Weights of a small mixture-of-experts language model, trained from scratch on English Wikipedia.
Training: 591M tokens, 9012 steps.
Below are experts of layer 7 (counted from 0) of a mixture-of-experts language model. Rows are named router (the router's row for the expert) and show model dimensions 0-127. Each number is 128 + 24 x the weight over its row's rms, rounded and kept within 0 to 255. Numbers have three digits each.
After each expert's rows: "raises" lists some tokens whose logits its average output raises strongly, later layers aside. This comes from a sample of Wikipedia text that the model never trained on.

# expert 57
router:135137125179139128133135170102130140115090164170096127129128164137116137105120100130133157134120146125094148118133158095102167156134122154117129092154094139147147115109119134120130101101089127179124105100129153132114153148108159105122132134159180113127117097146144161131092136099140111114095108135167182086150147073113083132108169120125132126141087153150165108091115109088162122121112
raises: "al", "on ", "in "

# expert 3
router:110132146149145106167100126108148138101086127119141127140118116113114138097122117141136146065091115117137116123114149121177122125107118124122137135138104193170117124113166120114160107101151091148179120122150144113149135133111090156074096091127156096130146149108150144117152124104155151104185117170155117129162168138132097140140142148097086123117128147129147120078088115103147113164112
raises: "ts ", "ted ", "t "

# expert 7
router:123153154120131097151126093131103109129141090136148095108165102065105126161103129135146147131141154086151126120097129109158139152128115143105133109052148093161143138104156136146163107098125153165156119165116132127095102157121135112130113131090105128124128154083135139109132115098153135185117146134109140107137097099132149160150119094101153135163153126126070145179130122141129117100155
raises: ", ", "' ", ".", ". ", ":", ") "

# expert 5
router:158127150124115150135162132136108200175132141124135154116107082141146128126156137121131137082131124107146137155090134083150119119129137160131129167154138143115110124089128132115123141094118154097158169132106162115131183117146167100130127156144122095163142111122109163163103160121128170122122136148142111106133102134125115082129101146106148171097054116148110084111098105125124141108141
raises: ".", ". ", "-", ", ", "1 ", "–"

# expert 9
router:084078144077110104158153136114114136122078127110155137129102139173126176128162142148089109129140152121162123070114111127119122134107154104148149150135100151109137107188124111150165147155123124140126146111118154147149106106127099141147093163127116095128112137121112138138118160115146154105120178112146132123135128096148083093142146144172100170145147113155112130146126116122065117113158
raises: "k", "-", "S"

# expert 32
router:149115113136130118138117122144111136114117117155157144136112102139140114084138186126117136116142117107111127162126124159109108077118118155132084081102113132122090130138113121130154104122118134109122142133086160149182090158097147125095131090122096113171157151101106139125092128137141099113153170125120166134164182127144141146147080134157125167137155195145152120165143099106143132091118
raises: ", ", "el", "re"

# expert 47
router:151136180168151123091139101150143120160114125133139109181128114049112136168146145156119130144096121118118132101118122163130108149137130107116100113153128129153085110122136119153176147153167089138140111139143108145166075128140124093152119128119184086115158112150121145167120117121127156144129114079106086127086113123152164123117168127084122146124131126144115117136105162120143151114133
raises: "\n\n", ": ", ". ", "\n", ".", ", "

# expert 27
router:127105135107137140143148095140111134115110110136134149119120077147124141146143169104146130094176124090171117094099086129141131138140135100130085154130118078139139131126133122095124142102129173102144158106143134118100124139141149121127145154101096124170124107134139179095163104110101138157155157156132137105120079112120154147125071153178152132150173134157095103123117124121144171083159
raises: ".", ":", "sk"

# expert 53
router:108114154111128096123101099117121159143190093137123158141143119096134104111161137115112161097117131134147129177116137152143113097147088117117132113120102110117125144133120129152124076126138131104158133126122134124149135122145175089147118149099144108138081163167120120169147075130137112173126062144130105146123082132114131148159165145117094107136086135105150110159158157103131128133070
raises: "==", "== ", "=== ", "==="

# expert 51
router:128146146098155145133141124081129093116099153153131135103113076141110132148114128098120125149092136168141137122179134153161121156164103140135101134116134112104129148127169149147158105100126102072171139121100127126141113156126118092109122159123097135097158123116127149102107141096134120119160071102131109152107134103108145174129128118164132101092161161077104143161119149071104132112157
raises: "\n\n", ", ", "\n", ". "

# expert 29
router:086118120127148142154089171153127131131124112172127121121124099168102110122126084112107126142140143128131154112143158121099149146165079118134084148100120128120168092153135110132125134102171134108107121145125142135082147114097172147155101172144167116166109174165145109081111122119140119140139135110104157139144163110081180138132093111092095172133089105131144124123141108123135138110109
raises: ".", "ul", "ol", "al"

# expert 55
router:112121111105120156113145187146129147092113183125148147129101137148164160106158096136150110132117119102139129144172132157141109123101126082149091105147132160138177146080127110138091137157129108124151129126110125139090105133137124139087097117132150104169175104164137132095095066124132097089124117134108148136120135106152155129121149140183160143136136125101098105129150146176130124114107
raises: "present ", "present", "i"

# expert 60
router:156124103136093128102149121142078081133148159124105140109118133137131119084108173131154123145181118133137142078118098122132085082127126129123099116158148106129147130139141130118130108126119159091172119110180144129158148153119113160136115141122097099092161098135112153116128139154103115116112099140124150134123159169137176123150140094121164182109095111156120112127143165164186156118134
raises: "e", "if", "o", "i"

# expert 23
router:143089133140109134119081142112137165135110080122172151103171115121125157101132140140121129154144098107166084142135117131119111112100091165096114158116149118144135126131179130147139078125080126134083113092114114163115083131134079118109123147130122129131137101126113130116137105105079130113122191161135109146153154175120108113150162092119157095140159146130138147125144123150110168112152
raises: ".", "\n", "/", "-", ", ", "n"

# expert 42
router:136135090109143170099142100128103153098116117107111145168129146121136163173113119163121135148115131105140129109134142122122095112100105166104132112177118106138098154109135098128122151120155107089168128113137148165113146125120109133119149154112191145128152151111102165176108134147124099124136096135195145123116114093158147160129175114090131123178164143157079095126119143105103113133123
raises: "| ", "|", "am"

# expert 12
router:112141135116119132152141168126110125142123124163142156115103141140174166120115112115063123137118143108121119094096156124094148153180153135141118160128142109135123140094116085116131150150106102093140101144093102133155103155131134171139100151138151130146108116176128141105116088149088138123173113148104111094119181131118142106105164151099087125129177098141101151123124118092074151137110
raises: "\n\n", "\n", "'", "\n "